python train.py --d_model=256 --n_experts=16 --d_expert=128 --moe_layers=[2, 3, 4, 5, 6, 7, 8] --balance_bias=false --router_bias=true --norm_eps=1e-05 --attn_scale=0.125 --init_std_qkv=0.0492 --lr_mult_down=2.0 --grad_clip=0.5 --decay_shape="linear"
Below are experts of layer 5 (counted from 0) of a mixture-of-experts language model. Rows are named gate (a neuron's input weights, with its number), up (a neuron's input weights, with its number), down (a neuron's output weights, with its number) and show model dimensions 0-127. Each number is 500 + 40 x the weight over its row's rms, rounded and kept within 0 to 999. Numbers have three digits each.
Before each expert's rows: "raises" lists some tokens whose logits its average output raises strongly, later layers aside; "mostly gets" lists some tokens that are sent to it at least half of the time. This comes from a sample of Wikipedia text that the model never trained on.

# expert 4
raises: "-", " and", " of", ",", " in", "."
mostly gets: "d", "l", "ed", "it", "ation", "n"
gate2:434511492576504556506522538414486531511530496527477518536552537480497441485487537527456514487503509490518506506501474455499435509564510583508506515479480470474496432450499472506550517534495587480512494563575451515489433486478490551463508576493497502435558503498548518494479538491469478522505511541458522590524538428528504517479533501514498484576462526511535518525506482523542517527490
up2:531507550450520527462547470546482481431486456521526422458471502548558567530584482511498490457543551445480481489461443496467468462491492436462540457420544480508430472488514524437425493513502510477530553438424481485473548496499545484550476526543465505533425459544463460479549456513495489521498519446495573528513505514443526537524455495517508522422506554513518531543507479484472535423540
down2:508509507500500434433489466521514441569489512517458497519500529470504496456536497467529424497514485516495504465524544486521475445503543512580506530464444516487506535479554497514581529477546488461552491526471494457460475490528503543426436489463568514562501466470448501452442453533519485490539456502532472507518503576429449519478490484518407518534534526473500435478417502487473508545561
gate3:562551524545529459519559439558508508491465541478510521507449485596518524609538537497487502469468530518476500458473492459527527571559528530509565509571497478514429457463494457496516456506519480486493453517444558472423529469474474465462474510472459458541489498465382448507541521544491549488445568523555488510480468424505557474539507450514537503523500573516517525551456552513553396591529
up3:525486547440565538525471442462457554488423545474501452411453554477527496513495586467564516511560515570495441498515539519528466462453503476470513455469474499512436515539471540474538459507529518543572527500434510558497479449578493471480470563485480520529502588565493518459508465514542469439452512504548563491538461495529495446470491494464558460543445468485510532533540503444449577552500
down3:525506523564460470552507473505587422519460490511499446482473514493466506498514538508551505370512516538513532484525523515543497486560494451534512471481492535513466473493476444492528462512469466521421492516522415452482503499565538558467472532525494502444510427515511449566543475448502531560508496449506482532532492496576518487489497450449493455505596505489459518507438468528500493481441
gate4:512500606497519455493507488541519464499535531468519489478450463436522461513488477560507435499477492474493510519587409502476489500490423533454518568465492525428488567506518545464435531538570519450553561555567555560535441475559478459480546507414566537451495532451536456530513450464544500499540438428539486472450513549539542482440467465406452518511513495525528476553449488500533547458500
up4:469490449509479493466466513483492558459444501572460561492479468534468497514440520547449474492527558488462444501484522544456586481451509573443422485549504539510475516519515452537533471571505389519513451468505493495514502532479527469488471541579464450495480515494482559521522499518567544500551566499418524453566448481532512554552496448481556487533503513454481516472443475543547504420404
down4:514489534461466499553475576508460529550533563484455505453500497545542539550538517457397566544529432545481557471480483525470448569489444492551464469489466451517487486463503521560537515526556552573491487553444450526483475485519489565497515446482465489526503502477544397465507493452449483546535573507499508533434489519482497470483555567477406469472485505563505503531525531488482496495471
gate5:490497498548513456507451480476570458591479481504527510504443465527505470517510508582472465484527505519513487482504547518600503549475497478504532550521495489548488524481532491459527498580471540526462558521507569496508505515589531548544512457534469431550485481517496535484523453481509527479545514478481540486456568587483529493515448514593518471472396511530476390504468482447487516447458
up5:474508437561516464534501467409453505451482509444479540527494640457497451520460540525520463409442496514572420447522501503533524451526501533484550581556475549473513431471510501526496493503494475482535445508452477499498495495490449440470490535463462595419482576540533479545516502537472462493513548450442488509575493468419477446531494519426508582459550501542498548502520578473471493533528
down5:465454464547528586491505570543534500497525401441498474480461500458484515519543540451463524537504475457436425525520467560486533509612438508501467559446509468509471519527487554470499523432533463535519456460515479503510451496490491453486496568491514522595535527519482511563450446531530527592488454503553439571496566527494501474419463428546575545439509481557514496525463519499479530571540
gate6:513498502519510524465495488552479590480511497522539487534486438503559444502582470531486458469543594515489522445467454513477557434585563530507522506553501504554515442495493494501504479556528568530525480509469550525495504468529539522498497457533514467467505504482458412518553510543593489421537509496484437540506561505540484538562470467516589519515464536443526517495554628464516570527499
up6:492612497522520573515544403540452507517496479564514519546488497492458493531462531543567441419569496521562398509469482513500468484515542478548589482473544559456524425535564502568422442467460560570471479570531461431489498486437605522518459494478488461529426437511463488533497492535496549501470468478495541468446483429507564474561434492561571419432476537558506558512480500512521520534485
down6:526493579538491528476496552507444454520503500426493502464547513492466475495419554505462474478508534509437588496514480513505515529562534558487482545521522512470505513402471472444496464515547552501554502459526522537493485479452565544416439455524466460434491498492447526543499517514529455499458470466472535410562574465571554462522521538491491473511474529548447561455514556473528559469506
gate7:518552522553557493506520518501542502446471502560499553514465494426548504508572476567508438429451520489461457476521419479541475520550509453519489529531567508445469535511464569498529541534443527466438526528469537470444507466546510558477476458525490477477481522559494458571528519544477446527470462526527512444444462427505452538498505503439578503425476546498443554398560517487523481472548
up7:520507584439526541517505530529450476488436487443491515515425471532455522468533495489545520500485453538445457526551492556537513451465543576465472484535450472554523511491561450509423594560523497538504501435507477490510475540612566554550549531516464521511516482555527537511520481460437484513533528424507472487488567517516506515469472504529490478433479583479490479522479435551478494493474
down7:506570483486532500477494461430505569526407563441469524460493511543517518470514539487528449456433538517564491464460512501463531464460485547479456476500497483468542489515479497457479602494399446472471522471523523484481490547476538520470469442485461469532475506459460568466537486590489526445518526533547415559542569540435499529454462553471487494495558502496504493504475452436525473518539
gate8:547514492537542562534548474488456552507540536549497459470472396517494599462512403504539515503458498540517556439522484557503486489519521580500420550576548442441496475502478495527487502554468541497547487501495554588453478435440481543458473478511518486471496526503524505459471497502543500524498422512487411437506592523494510456480446431430539481476407479528457430498424542442485514572449
up8:461483470481465501541514525501505493531373526535502430500519477496541481476498489485537436541475423496511567513633540576546511517484490549465516541514523481515463557486491530530459602488484511473571512572502490413482493508469520520510557497450525485473473492487513511512441559559521483506441438526563542440478508535542469476448409579514448549503507576519457560549502445559481454495428
down8:475497621446515523499511484455495486532489511505426396532518533472463518546468539446559488526499461576491460554530510509468508487502478538546428603518566531528523533465424543469486509510516556449467544535459506558508475482528478517490454502420582523538512544499463492488457487516523458502413480456507438488501514477475485575431526541497484524496508532520519504521500527471516534473453
gate9:459478511497550453475518459539414533597509474535571460454443448451538468521481562424494478525513471496419503536492434519517544436456492545543494496482505466579551493401567523451540529580503541489484491526542484511469503526526533473492424499528510522528530539500563495486555490523464523519533499485497522503534511475526491495502461512559513577490457445509516486546512541468500564553500
up9:509523518545565511504556525493512520488547467508502451478532526466468515537521554538562480446482486520502521528589552500410546547472527536482541525526493518497486543609543551486443420446526505475467502443513517488578554509521431483447489493545448486545457448503529508505503463477450570536423536502544507550501451553465547526456511487509504438581433514570558500506432411550476470442524
down9:569478534505466487547473545479490541509527491467439475574457570532497500475567429538431453555448514476566451485511512455467464518557466488516561481498466473483497478462404504539554464450447576545503468511490536517422472533508504494524559447446495467424535518489471537482477613470535486467529476529470538451553465522488491518536481508430425506476526516492516554541479507519574493544506
gate10:486538512536552459489475467525468523532516478465474495492545499524439526502535570504462500490498476472492502492517518488599488465463401462498564567513513516456447529483512498541468484488556502442529527542476485485489466571506532540485546519524499549483515512570555535434505485567485497528417488547487461461495515532502564528459448464495528560491469534521449475577531509476539535591540
up10:501522424471514471478494524524512494467504491467532532473518475461484441427449406526438493534559487527518571446529517521567473505494441516483511485535487488473534499479549442486533513516584551574535489460476527491520477532502436552511530470432495509557441506559498458469503466527520489547541507537472553577549482578493588454540453480442470449528494525579543457525550552503500516499480
down10:462493452508498410454487533526543489519516451448465565545462477455470509518484462477533475503487523545575474451497518509576422450491466571466550563515510534506547438511518478509541454471518499440547533429483474469541441502485541494492457491418467453550514536520473477482444553528569533545476543541484512477508528500584429584440558485436485455499515506528509448452452519508520524481468
gate11:493515535420457503523557452535522491548427451516444490527473480505531482435424497497549451508407496502516474473468515483549440440529460508450441494472513496492426463472530453578537519501490461533602496480462540442472468555439432527514529543454448530543503577454590462537497506476471517525507493509495538516493469467502558439433523477474455512518562514523479493501556484527565501507479
up11:444465538492499516430506523468408500492469486527464467523468491483503555457474522517509525440490553553504572543546550495504602483488527495491565468545522500453528538442526541503459448583584472541502507584462477532464504447449474491559466508413582517609553516536489479471546487513514502500519501533481413432524530471475521511484426465525486456468447511508466463525440504482516496535522
down11:504525546476529544518440509553546475420451447517589494575468557514478476455536489493527460503517495523473453566509472477526484494441541518525542481505487521499474551544483462481500444513469524459556463459571430469533428496550515511446446469522453550467548461514443547491494498438416436475468597515592432548496476507476442463466508536508419471483473563469465516474509496484444525431463
gate12:539476582493542449450481401513540477499429465496489486534397476537510519508549462487497532463596535480421524583546558545540481494542489530557516541529559473510497424484524523491524580487472485508532514435454553515508531515443499576465497532440504467504480466478514426541478526514442515507531462556507471529513543495491520468453507535483536461518530497409500587437437521542490418519530
up12:473503525485528547504536545434457545465467507479528450492496486514501469471495554454439518444524454493541496516559509462535491468571498470506533419453451493516442513544503543476466473507504570475496494532561407523545487531511531471425490440507448541533442512564468466485477552472492480500496483472477519494542471515451475544468522471595414494540500468450544451470494453556466549554474
down12:448492506530537492481478531519567407534485521503475510556545389444537535478517500469482578529532464581485544456473483523594514471500547522472483544433489466471470508560463564550459502468536447500543486465473510504474522475471496458531441462480503463521470591521480455538463513404504524507495535550519516481504540526461504513483466487526533499470563468553564478478432462584529513544537
gate13:483553443539506467528499494540512510441506493397462507520511463504417489499491492529500546494513433486497498454481501485547558450510559564461563439533499544441522456500473397525474506486436520423448526528477490531482437478510525519501500515562492454526530475544390526545491458495584512521525515484608585465479471517478482494546499497503520503485522507531500506629552428521514451455543
up13:473490479551501465492494480457473437567553537519518486496443569429544463551520515393493469461543492510507521534479498512493433479501539496529431489519583476506539456505478559531491440501526419510495564442522515448468511495474503424481553500447466459564414494539554511496450517580454563563468471525526503470535436480496538502392488474419474437511478546536519550491519578508429442539513
down13:535485492459556508511490522499561526480509524584493457422490506552513458484561555492470481539451471410470507496497534482439516546491466420529524505448470556496457569491538533562547485481427516497551510529477495488533546500491480465536537526448473567498538498518581539454461465517385447509496488507477481532457527468468498551430475477502419475471458515498469471520491554481442496532542
gate14:543453522535510451559580482509491459565511558538439519523499517576498444463561429503490513506536512435484542496471478491543541502507484481490510513450530488477571509519514541435396494496485480523461535582470510546480582555518513528445542478438444445499478516534554561382501447544463442501471470500453500532473494506492458511504518492521455488537561553528510520489452501541471442489505
up14:406555458492501535448468507525548529496387482493505512469505443474434498513536458497557452437602505529517465511517477528484436508474501497578546475549566467486527517487534514489518484505512535515578519504503515451540471503522429443489498486549488532506580532475519511539542564508518467525491526512510477445463433424481498521508481533505580482525465462454398529461491574531502545492448
down14:495566432492451513511567565476501503520509436433534551562523471522521495550521498525470511534484527462493443461482541493470464456503553492475530533482482470512483523527466424467454527510457469541489499510547501529454549480516511467517449491427468508445456458443457489550441505440513374554550518524470457517520496500510574499480522456478494559545523462482520561468480505522476585537533
gate15:416482482544494516538495480496534540553492534604454561488456497480513487459563564438477427487558530521502524484483456521480534462569566520478506514507483582539471511545543490515494503487467536534533512459448492532504457403460577512523437525454562529552520433514527530503521540532554478486551468519490474552470491459487563509552479528575456527556415503503508456492550475552525561492422
up15:579450543533453452512526490436575518481553497459561528493508499450482513593550529452533504550499455469475444488541510467541488473485464520495545480496505444511531481478462485502475504500547495466504472508546584489484505546389514499506536448516474482618547517450524546522466455487479540507443465539507585542484512419534515544597465553519484475483522453500481460578529596491523579495473
down15:476480567489458448453538418505550544518473522471540502535490481487448520488535439505506492510511497570479523422498535488521443460437546524569516518539380445501556503576529423567498529543464457422406521489513440473515477469516514512516517546467439490519468500551489505494522532492507532420518523459460452500486509535514456485514515497502581489500512512422457540465436462543502473543490
gate16:552541524534592462539518516496425589509477543510565520466572548564495517443448565533511520568586495511461441482513515479574556451448511593454451511517537462525528442465495527470513442483538468504477479485496475430491458528442504499512557520507505493532461490519514542504511493566445515407507482532430481491467466527554502567518507511504530413488517507549516544507534554437522525467527
up16:495489541544511494543526542476472458498533543421519539526474510528494529539481520466553478531485434498477491530499473540533549498473442490440523516494453549496420475520510517555460487511552474553521579544399511527457454568516453542436385483462496519467488490421590517589487496493447449498461578524470445502510468506508508572465473480597519514508486497421453550468515490491462441554532
down16:498498480459493560576483477489496524443483432508524503444547475550484450524517556443437493468453489471464453520534477483412451510535502467510487449464510534484502547493492488529343512493542518493513473478488577427458492505476459523460431527527425595560534554476498477477539479470528494454486499472415498523464458489513584485551548487469508547455473452531454638497500464468524466500594
gate17:485495485530542528525566469448455405500566432507484511513525510570448474553535454521595464498484527555499494534526541475460467504541501487513452540478584486507506471544518482491547468505456479512502499540499554491496452446603465610529541563518577564547528506495568451491484458514476409493489453515510549515521512505438494475478512576407547501450502517444483447515568542527461501477503
up17:558525467532516544502441447557420518489479479541486442436492540475591488492441501464452422521502566549521479507503487481607472482474492466410468471466556529433495424509511527525448528469464381548474571498482461496499408431476538502451476489521470516440533471420497495571508571482453488458539467477498458493475481481487464474426524488457461525537489509502474552403502541487509512540465
down17:540488508470486426519407516505506502507490460528435440441496578505519455560593528566489454539490471445506429574507504514518489470504470514555512498502551502495560490549458455488532494466494614545465493559483473526527513536495462500466494480516455549486521547483655494509430444457544499521474482490525539522518461481441485471543513453432551461438453503532458517569444534438542454450551
gate18:561501541541475536537490554524502564470507504463464472437469548524528501553552488443565417527570478448458423535484488531543489456432523536428524530519492489485497501522446525484441512527530610541471533474442463545511498483543411497454467483575480480450488483477496468539439442487456413529519531543577517492506499518510524551541470455570454523538431532510495540500417479513434500477488
up18:479504464468483482547416457477401537410479476454530573486568526485505482544542477357511528509521528495519565519601481508519481438568449504501395507506546574518506443491464491511451551472488472475494551490545551503482559446501504483454465539459506617559505525541497498462461514521491504526489501483520497471481500453471527450495481532490449477463441546475426470446508464560521589471514
down18:495489491506546524445486564494475534488516447526473440454519467567484540489475472499484522506475541491466473457539491416469533545502428587478550535493486494548534440467509607483475490445509510448463478491526557527509492532556490488543520508493524389525532548515538456485501480471532396482455574550498530494556505576481552535470578556481490461543497451380515528559524497535473474497466
gate19:473544558574561559531491510455465432437576545523533523450536470517468462513496463461560538465524549528496494493528497486512437493525507541494415550509488520454405496483535509541538518483510528505477504526456453520477484509473429474443461503553519584502498552511523434478511455500507505519502526475524496527500458448497464480481479493415549490519591494508449478489504467498483487533508
up19:447459508530511494498451561517465518503529516517454473488476539508562517506588500550531454536508544527518473541556500509542488461509523570570545515468546550464528525479457508461480522511504545497507505449456568506537535558569576569470549526530478431512505508473453447503478503471415446546478481433461468500516518578497514568525550468468558534448443569410562495575480464496489456448519
down19:473477538503472515430520486520564442476420467492533427475521487525439452502521491549493524522499466469513469529440529548410543534503510517547485515447484487562499527483576475470438494524500545503594518447517502471516546526557467450524472453388532495460514494421512498520481486498460490589481490592437524470515466499503525469442479531564488540439535449517511530511484511499493483458575
gate20:510591532503541493483529524559402445547510571468429489502582519502501535458517476544458474516502548463502518482510501516511531511578483495507424497512519584465535525494516500522556534505470456489505459478473494567459496401497431565502465528520543453460557484522516447547475487502614496473492533613581533549465590507471466591446570521525542431474526497480476572552436563526471466491379
up20:532498430470420516441505572477539568489514561514482483510430524501511541460497488542448566502493578572484487499540494392491462499535503513480473426526500495491393554459492548570456490524473488517490495543453480521507472529447587485503576585457459496461449518459505486518503519496478517491509529476462447545486482490481531578503520458483527472473494453500445428485574548474501494504518
down20:505520471483535555524471537551491503491482431549513489563509498549540488542468501496426463509419500485511526490484398489548484487542509464407507433561459477500530572496453489521414501506505492490497483474493553436506436551503510522538538527477483511476557395384537517466497518448483503576502562476467511429479460465419443463535474521505522507507539559514526560475545446569499514505492
gate21:477573533521499471551519476506427497553527508499514536475577542499524508527549500512484514512477505446458501464537486526461563443415529495493481533506540466514424517477573489499536512541451475508562496525521428516478404559527527547432470449478563517468502486536568550530522496482531442571464570450551508523474513533552553526486457481497508532455502469481525463467505484485475504474471
up21:476537447558480563563587545477480563475534509566528537497515518555439507490515534514478502452507492443480524439459509521438399468537443511441442409478503603490462490496481525511572450532557451543401542547488445479499477523476511569491504497525523496587535522504535529562476506462545527474463475538533477572508523522541521509509551505493483534550479555512501537544547501493527438480438
down21:509525484448404444530488521510560514439472427557518480468455493461523564463521494484492470489501496534477497511527511499524406538490486496461549589492501476520412494516567489527483516495552539532491494503524520385457528476468475544514534466513503501484534515441541524505424458485450471535501479534526502480545514507442420533450571511535468446492526448503558490478464560470536512484415
gate22:477543528518466457504491523466424469485532507423514417523538481521561402438509445500609500490467516474480491518466496541491579496491471457452445487476468456497486513471513536456534447487506398447487547435552553512455464492490448473459608496536481524479487468455483464528484532506530521487495480520576483501477531485446478549498533496513472476481517455504495548573503495589484560527602
up22:471585530511444520473477455545562452513482529484547437488489534471477571501493451494568527588465416464438516535553463487497511443478540519463460533492502496487569490489420525466509494506460567495341513588600467476462478507520521449472475469540540565456437458513517491503529501535491525484531542406553562498534460491520473493483563578525613482495561470527564447543499502454532525494548
down22:473463469451491416530515512508497428540475483509533442444433486553439538500507536515488484485475515498513526498536529489443528529498537569546462498486464405538469453469456531436411472547530534534526475424448461491511549472568527577459518465554454484513464477453541469516554525475449416506529559450496560573521511528507529471585514478511596499458551492511496493548495446513483515453480
gate23:487494553498454553477505504509492471453491501445445469515512541513557451453558560506527575492520554545481518450496497501552472524512515443473505473561497522523472560403468555495513470488521532517495529529511462463468511507468491516487474502475506538511490535469549458518543495539498556524418591504507556482601420552388535565480499523482486501526461489518521531540450499546408448490449
up23:412497450556517460522433582456423544449479503491507561562568448446485496492545432519502458484514571511540437505491445468571553499496463457469464510447575467506526446490490433449607472479464493505475509450476458516495570482433506548487519489550498453420500453463498488502442562487530488504535448523501520549532449439422494476517526541487480490495525466539512507441548461493532509491479
down23:519452577475425411514502489532499490476444500538494495438531535551501538459477449511519591491532497566544507568482499536458395510500535485471524521525496541545453455470504555485466501471536454510547611483565547552512505539482445530531482497508477470446486533482523505569515443548474469456435438448499477403538504521448507474454470527446487500476501527495436469458441504553503443462472
gate24:457527466577474465456498560455476529441589495477553492482505477562511435544516503503493525521500454514490514491497432496443470513520511437451439566440478470458468510592526634576469515560522556533594423483485506544504531451466419490553520509500520492471513531535559526487495515553528551514551462537518536510503513553540482531548510508503505436513438584494504502493482442486561519515530
up24:534513529498455501533419557513488513471462507479460471543477503432493515513458439504513523474455505527494411479435497457522461454468558506569552472446527474549501463493484532493431488474514505504449526575509491472539488491432453444490516529518550502589488528496478514455536509470564484558582565442467559551505495479524515478508519495518465491491519393552541549476518460509528472507497
down24:480579422445505463447513523537501478456467449479513469414515467519504452506511493501485477512502462529496453557488561514525509535578485453423554571522515568483530522488511513517500485517552462505534532469477528520531439433485514465545486455499478435487496507516518530538465520512420507484469437551566547515633528602457551557558560442451525494500496544494460541484538473458449528552525
gate25:481506497492505492498514429540497481448491559475503519494572480570500442462545478481491517506544566466472503499528539521463532499468489524549442529456506552459518485567530493498481535454509532546543502538545511490448485442467520502423568456495512552487564479567514465473517423436464433413407448520492559496495567463499453601425504514531483451486496484452538472512510472604532531528528
up25:435520546497491565459521439504523493566542444473473499499446470495467504494478390486507488475505464486537558494524481446433508506566522557511483453438477526489547584510489484565531526531538527483494481526562603540478532539495536563560548460570492497462517459510470459500461522539466594484513451551445521545521421500506569479523567578576473497475474474489512445578427449502465515452528
down25:516528468483477511516507516556484451532473513522454513514419436474614417464488492475479532514493598467552571489487515533480552577506532520529499446477499517511553524490444537504495518431511473497494484468538515469494520484460501563515634548464511446537496536424495533469479447538437494522412460535519488501495504494508499530533567461466467438456524502510481567437536456562436581476497
gate26:509530500566427526483470526506490478627463529490487491466530502484489512548546489530438464562470545474506542487481456492557505531529493505545505577507519490462484490490563502434443474503478455471448477533538529552436441507502455548474430490450523506605564484450450526514464511513482517517527549487538584545544505487505541539512498471471494369479525506511549564558457491549469424496420
up26:449557504471520459498496515557508494411495502494503523447482490449456498471507512535494462588411462545490510519492561552534449476411429544494488477537554490486534559508528556494501559512515494480485538499463424519491485515420504553550527500543581502505585496519448480550532518535479544482373541493401484534551492476449458495462457472581527559504511495545450468519435506499516519527509
down26:496508522468477492414493461464555502424434550535498505441466480452573522520486440526548493521506481503430558471511508504534560575554485514544444469509498520521506511533470460534531547545512520552537492456448459528471518473437447468483517501497500481618502480446491468456465506529504434453488474534560536489483486549444544518462497538535541472481486525493504474508487539515479437494539
gate27:528462532506569514572475531494495436517410519532464495558456436515511468554505548475504496492524546558530546472457464413575443565471525576506483510489484476538502495524531537512572491540505507439501609526460525484546492476476529574453516553549498510510477419483554523534527535504499538474512562492462505578507519471518498468505519431503491491501427494543476489532492437494538511456471
up27:538432515551498500479551549572543478472530439430542523523552519534518445496510539498482470494551476460476531501500524477474567491563548449481522486521528568477529480527546525486472493486538546440511569419511522450422513543493468452574469538472446485570552497499509563455492496523460484553553501574449499522464415519539536472471482505572459513483405419476504483559525388571495478509449
down27:503425444448563602469409535464473511491503479485499535498497428516446513489512627495435554488557485514517503543492483583556561514503587552539513523488516544421536543494482533493524509432487474518522457451500559488506459496482528519481553476472483546476513455506506474562494484523425524508534562542544552518522535476439505460437466473438455490539520455449526536421428528519534467490512
gate28:451471534494496444539486514551593564596510489459499450512531509532489478414526492501521501473493524496478496525491544498437487487467476450484555555462492504536498513500455478539497466555553514511520505450504564462504483483543475479559480514432477532486470508528510475469487465525526497492451509463491389481498572467468553427557500431579497522447440503540458497547489459614428489465506
up28:499468546437480486398529530516531546505529489427472488518542411497554507489473568473456466595429492479477441457438485456498548539489523459485494478534528439517484495522550487505468439537494428451477534499552469451421446515457526496528538516489586430476477520411475547501475470454534486436528540498545524466522501516461514494556480549476485492431527438458476527576441433526485496548551
down28:412556508432484608483487517553526523543482504549579544507475496467501479491518512516465508528513420497495520498482500520430447531480499471457470530465584498505456472560508494487464560496495478528581470432493469527495504484448481509573490465460464522455515539492501458547419475444523515459572510481485475461500567459453524509476468462451515535574506494538501572584435584577529514487511
gate29:533511529511586552520538519557525465500465468521448508496518562542506470504528449515543457451500544445473488491453491583490450455528478522604515447517511473556521448514536493477479535567467484382534509509512456470485540528514488458515463436485421527472551451443492525479516464540471512472506509482508497472490439533504525547553538478495540516565497445429547504617473520498503508438510
up29:489510482483484438478404557441546535473469454552498482549433474477470466528533563498491524522504514503590528517459479493528483506507496465517546526540555484484501579463557492528542526463518506461479536466484431526571540564554484478493552484480493504591500461525522435451441450468461419537511503465473455526482492455484504478464498526504479527532439564566577526543577457493460399440534
down29:537474488508450466467526552462616492440533462523541547560511578475511476561577544521528533566465451518466502460503504479495492606520509436471495475508483515502443508507519425571586552486528464557450482510495431481461502574538526513494556548465507511535509520524493478449499547469466416467500492481523528459532445477585488493583454435461492546413500472469436482460513476474499462540540
gate30:495545494526497454482511474456503490537497471482552501544545552506514520533502456489546481504484462530488510523484556560474500481542521492526443491506555544595517522494498517518509468531530556450536518452458453523448492449637454518492485489515519486434527434468531501480506489511503486476481545423455496489403435495483498524449507507572491487560488551433457495547501529449465561484524
up30:454546504514529575458554476461506476452520539494531529538500471459439538509456525457464469489419507558492470522515478540473441532543453509494462539521535524380503478450458456524503450499480520497459497508567426571564470586553504451594488541449530535550439446577476516527483603463459470559538490498500526507457514534489518548503526537484535555420534458532459446408514544523527560494470
down30:479522567544479450482482478461455488544622534509502487537459456547527504437458452511464463482517500463478525436512499457505521485438473597483489485560452539476510427411433446516505559431564561523429428501518498446497549474501484515556536481525516502491489512573464530495406551522540604433437569409544512508521521426571533495475516401452498518537470541521493454536548535584522522527521
gate31:510496575545502529545505488514472565440433539491578440577552417513452477508510464533519522535503542545542452462519487484580521445506506598490350574486495461467491465544509550512504479503473474467461412474481603484491421535469542486531500437499506506503462516501560484479610539476529480518480475546515545485518518533476453523451511500469525514514517496504540515622459455442499440460490
up31:448561543456444530490474506543413514515524473513490501452512437428472515588523551566542469486510486482535571513525566534523519537479532529450522542538472435472522505620505483504504515487609460455510542551409488475505433521519378516533394516516509533498571501552569490485467548512541461577490473445482477522546446514434445519504466470499505469477479496528517499414529519539504543544514
down31:518490475541453532558548577503457518512511480529490502572553534472498485456514477460484551505489474482496514502508535454487464488506493514466446528494499517445473531460478491547430540462600569460448470526507503464505479470537550436504537544528444422504469436475465446561479554526497492475479441483473580409513477541513464495482480487449506497554449459513524517508550459509496471516449
gate32:468429500458437562502539508555439443573447461582496449504500493510497530476511458446507529501513485550524554493505430430447497513508575541526496515543517544477451506511514514521532530465513575504535520472563559499459504509503555549499501513468477550618537507402473479462497439474432500499383483505505532511547522571434400465463467508492537561504469538468529591475497514563506471447507
up32:467535493514514539536461396478510514523513506547471432531521522469492454559494564459551454443539515429478455533486536487591477635483519514414510516503490498574500475514501516572583563521403476540554543475524463504447488466543451475492501518517487390429459486449533562494510511549553472527481536508473540501454507428526502493480563549485487496516501504470492510472523512507480488479524
down32:493522502490562478541457460521562485406464452525490564472459496471470380535541478445507485505380563472512507484563518482533444550510522436434424483489413485494470484562562524533499521502493517512541490442520503439409505562515518576503469502454511584471470508598486483481458513494469541489539555525509501560494551554452553532505563491525483517477542519449442510462471534492484510536512
gate33:527483548541407485517452500506564509561525486530540478612481552467583493528544511455480539467444490500525503453521453491449457503527557600468414581489527509443472520392510562480550502523529433613630486471520576460512535519511483496559443452490479545420495473482495491533484468528508545491529499545499472498493522488495462543490495450492515488549467550480527467537498512553492511467542
up33:470498515457561543520482522462503527490527525507452492508480494536469505513429527469523479524547513535447498576515497507518522498503472511578476533564503484532548449482442475518440479507546584443531535551496506377547466484418499506513499530440528552448555535503584507479503518454459520455485559427541422525434513530519450429532515521555422485427543537481482483506489413476499481515482
down33:491490508525547507410466460538577459497501521408468493497440511442461513521531515572517486486500496582491450561539506563484513527456565489551540484539556562493500516600424488506533476463479467484578549483417498542524578451591475452443467494498529535475496486540651582470528463519542533596606485525464514493473482470495485437510449519453493534534577467471525532486489547413526479480488
gate34:529530515505505497459467493512472482518453531504472540596493432528488519481519469440470413548494526535481540566516517443483496498578474464506492514577525473538484525428572539485571478519479464506441465481433513478473453420508464574492530446494564510474503468453422548518529516523540568490482492484536572474442465488481498508402529590514467519533493515480476501515504529495418562439546
up34:518565480538446459515451494491537510539448447538518530493501473498567481507573515513540533465479437504533650480590513432479579526505496440454480513485556451498475537586501499547530482502531537534441542483532467516480457572515563493526453524434522454522527519454417478533509577502508488439424536452477512475562494514476518594515547482458534483611433511509495498520483458492461411492474
down34:539514475532465567575513505429484495525496454525512514507504498502524513476484465502581512481461484479535499481483488539520456417472426580464455507507584535472498454482386448475436482538530498521464513517394462561455500569560495537546516476471518537548421475594486471498517479473503538520585510505425480507508518423426478484524504498589542501473454506474492507551550500513534530498509
gate35:455497593523541449561486442531565498477502481498464437481513425426481542549449491515426559483537510457478491528567491502540499542506530449485497536494537542473517540567512469517459511533520550515542504494508488540495455530452406446492451495480502511525534508455475470521539463473574559533503560441543458479530544544464532494549446446573530538437501486471431559560484460546552472546540
up35:536519475531446513469508468502493490535546552539466503425513527481564496571552465450506467446484513504421460439450445428506538485542516479489494531472604544560450534499475588440524451471523434520457529476532525501451500481467486530559489563499507475489469468524569486558437432432455473530528538496464561470510489520501540447531507520521454518407549556462473515508481501490495510439518
down35:590527522472501476510526540518587478456468388525484511477450483509499488538560511464490517498482456588484445467523489536460461443497497401477527394523524520503493500528431454563571456469459437497492471425487495414473432513463531433466521420553468453473537532491494516447549437471498501455536468437482493492538492439459535474471522481512532472503517492502444514444567429452494445495541
gate36:496491542571523551520463449470546526553573447507479540608570540517491546484484467427506477447467443488514451442552452503493502555423480483397460453529479472505492490482513561496491562568451569541483521488481490506526536544521467502498512434553512449473568453504470521542532515513481502488496507518519506417482527527478553527444451484512486481517458548538548572491532466530477491476416
up36:510527588465574457446465547586476568489477485444548542571512476486496475436550513542544541542491485515537529514474506486494523494490463444430420504489430525475378473513495474439558459583489492531519536501473509488378437509517497545526527449507488500488511501513505471490493533493558453490511455538485532561514526513548482563455565481514463438511626494555491498522505492406465474413487
down36:559557537515550514588518480498462486454475536451498512504440487491473522485472526460514497473473532519556535533508437550469481505495508517460426492538457544568490528524445448499568589414515476473492518582496472544467441453464504533558478431519539455572467519581483488438452524484481423489441509538484510455478440466490454512411434542448522521545561457529462498437516464460511514492499